Experts of a small language model.
Experts: 6 experts in each of 11 layers, 480 SwiGLU neurons an expert, 1 pick a token, a softmax router, a shared expert of 512 neurons.
Below are experts of layer 7 (counted from 0) of a mixture-of-experts language model. Rows are named router (the router's row for the expert), down (a neuron's output weights, with its number) and show model dimensions 192-383. Each number is 128 + 24 x the weight over its row's rms, rounded and kept within 0 to 255.
Before each expert's rows: "comes before" lists some tokens at least twice as common just after its tokens as in all text. This comes from a sample of Wikipedia text that the model never trained on. Tokens count by the router's weight.

# expert 1
comes before: ",", " and", ".\n\n", " (", "20", " was"
router [148 119 142 160  94 192 133 142 178 113 141 149 132 121  74 122  93 140 153 122 135 127 145 144  91 115 102 159 125 152 116 109 127 119 134 153 131 134 149 143 103  82  82  81 131 152 132 112  97 145 149  99  65 141 138 122 169 109 114 157 150 182 102 112  83  93 106 115 165 108 142 135 128 144 140 115 163 160  94 113 119 134 154 118  62 164 119 142 117  94 119 102 110 127 157 101 124 114 132  90 168 101 146 112 117 115 130 133 133 144 120 113  96 123 127 149 131 128 125 113 108  85 155 163 184 124 131 134 108 108  94 134 144 141 134 154  91 160 107 129 132 135 157 166 128 115 132  87  98 150 174 143 110 150 101 152 122 155  94 122 161 177 122  98 176 148  71 173 112 146 149 120 127  97  46 100 124 134 166 124 104 107 131 130 154 140 143 124 153 133 101 119]
down5 [118 111  98 108 124 170 144 113 115 124 122 143  89 106 109 123 166 135 163 168  77  95 138 131 114 116 130 144 117  86 104 131 155 148 117  94 129  83 112 148 116 128 107 125  94 166 150 128 120 162 110 188 149  90 126 114 128 146  94 106 117 157 130 130 116 108 104  78 118 114 138  75 138 125 102 113  51 174 116 161 124 144 165 120 101 121 159 135 110 130 181 124 117 127 131 102 130  69  92 124 124 130 164 162  89 147 148 128 100 115 112 123 167 149  89 149 142 139  86 125 118 111 132 163 122 119 137 130 142  94 123  70 128 106 148 150 155 116 149 150  99 136 105 150 141 138 120 100 112 100 143 128 187 152 141 136 155 158  96 133 150 141 128 100 153 122 158 127  80 162 107 164 149 113 122 134 120 150 136 145 127 139  83 116 149 139 143 136 109 161 136  83]

# expert 5
comes before: ":", "-", "\n", " of", "==\n", ")\n"
router [142  79 117 140 174 129 120 131 113 146 116 139  96 122  79 106 149 104 100 182  88 114 121 111 103 111 124 136 187 135 159 140 139 130 127 124 160  83  99 161  98 105 124 172 160 124  85 122 140 130 127 147 130 119 129 116 104 114 143 141 121 141 132 100 126 145 159 111 135 135 132 109 127 136 103 133 113 119 111 124 136 119 128 120 158 116 132 123 152 140 155  91 115 122 129 120 152 155  58 131 136 133 137 145 152 116 143 122 153 143 143 130 136 134 137 117 115 126 121 100 150  97 123 143 143 148 117 126 122 120 138 123 143 146  85 139 124 125 121 191 153 118 109 144 130 125 128 114  94 115 147 150 151 157  68 128  98 125 140 132  72 160  96 144 120 130 130 102 163 109 151 126 112  99 145 118 115 108 153 109 144 148 122 164 140 143 111 145 154 134 157 114]
down5 [141 156 152 155 121 133 152 147 121 148 130 177 157 141  88 121 129 114 120 146 131 154 198 144 125  93 156 100 134  99 125 156  73 105 107 148 153  97 116 121 113  83 130 124 125 151  91  92 118 111 149  89 125 112 150 172 130 130 151 146 142 108 140 139 131 128 108 153 108 130 140 152 118 139 163 134 125  96 103 146 111  88 176 134 118  85 132 114 138  79 118 141 120 151 117 131 150 132 140 111 146 163 139  91 154 122 161 137  91 170 119 125 109 114 142  96 162 141 132  89 132 120 187 154 119 111 140  94 107  96 139 154  96 137 117 175 124 148 142 188 150 136 140 141 128 148 126  77 137 107 119 120 162 117  95 130 109 133 139 130 146  99 151  99 128 131 133 137 159 148 175 122 136  81 150 127 129 159 131 108 123 115 128  94  78 106 117 160 134 116 159 149]

# expert 2
comes before: " ", " |", "|", "==", "===", "–"
router [136 129 142  89 137  92 101 166 112  83 171  75 154  88 164 137 119  93 129 142 124 141 143 139 132 112 110 124 133 162 137 100 140 131 135 133 113 104 148 115 141 176 121 105 163 147 170 133 113 128  89 114  56 114 153 123  66 165  95 110 162 125 108 142 109 140  82 138  90 116 152 131 140 108 112 107 146 134 159 123 118 119 125 109 161 131 112  85 143 162  85 137 117 135 114 128 118 103 164 151 107 112 110 133 127 132 134 112 117 128 146 140 134 138 105 143 100 157 110 179 153 117 140 112 107  83 124 115 112 122 160 132 146 116 171 108 111 123 125 128 140 165 149 143  93 121 153 179 177  88 113 167 159 123 136 125 169 166 146  98 172 125  88 127 111 164 103  99 111 111 133 133  96 122 155 133 140 126  85 120 120 116  94 139 163  97 135  78 139 106 126 141]
down5 [142 124  98 123 155 166 150  88 112 139 131 147 121 129  99 110 142 113 113 108 124 122 162 120 108 169 152 136 100 120  98 106 100  90 181 150 135 127 143 138 130 142 152 117 114 157 143 104 123 144 101 132 130  90 114  99 115  94 132  95 135  90  98 168 106 156 154 149 158 144 115 156 142  77 139 158 131 123  78 100 153  98 129 121 101 101 135 136 111 126 107 141 171 118 148 117 114 104 137 122 164 123 140 105 137 130 169  95 125 139 139 111 118 138  95 124 131 128 164 152  98  94  97 125  86  94 150 126 142 108 120 131 153 153 105  94 130 144 136 133  84 144 120 135  55 133 140 107 129 113  96 190 135  74 104 121 172  86 106 136 182 158 186 131 160 141 111 158 127 121 145 155 159 172 147  98 107 119 167 164 147 184 144 109 154 138 182 148 119 111 140 144]

# expert 4
comes before: " the", " a", " to", " by", " as", " with"
router [144 139 117 122 112 111 159  75 107 154 121 158 105 138 144 121 138 182 111 105 138 162 141 134 150 142 133 152  77 102 128 140 126 124 116 144 133 164 115  96 144 113 127 158  96 110 142 128 129 116 137 125  82 144 142 150 130 116 117 137 104  81 182 120 134 134 147 123 121  91 117 120 110 127 125 145 115 134 129 136 119 132 117 139 122 138 133 209 121 112 157 137 107 133 135 120  96 143 127 140 126 131 128 147  35 141 109 180 115 144 130 132 160 138 118 154 149 137 134 132 127 203 107 151 117 128 126 125 125 130 141 121 124 123 126  87 162 135 156  97 141 108 101  85 156 121  97 113 164 126  96  82 105 131 182 133 129 101 120 112 123  86 174 138 119 117 129 186 138 152 102 138 103 163 121 114 149 148 151 167 147 103 126 136 113 125 119 142  94 108  95 120]
down5 [123 112 138 128 141 151 111 115 107 117 131  99 127 135 108 145 119  80 110 190 142  96 114  97 100  92 169  97 117 144 102 136  85 134 112 141 139 114 142 124 124  97 111 129 152 153 174 100 154 143  99  97 134 155 154 163 148 117 174 126 185  83 103 154  97 148 142 155 122 123 102 154 139  92 159  83 152 148 120  86 131 143 118 127 121 124 122 201 130 110 122 168 131 120 109 139 141 119 127 152 158 113 151 110 149 142  99 134 128 121 119 116 148 105 149 133  91  91 126 100 177  98 108 131 150  89 157 132 142 153 112  93 123 147 170 111 140 108 121  94 132 181 140 123 141 113 135 144 111  98 138 118 109 144  96 157 138 109 114 136 142 120 155 130 118 127 170  65 107 131 108 143 116 117 100 117 105 118 143 144 119 114  92 122 139 144 159 101 106 119 115 143]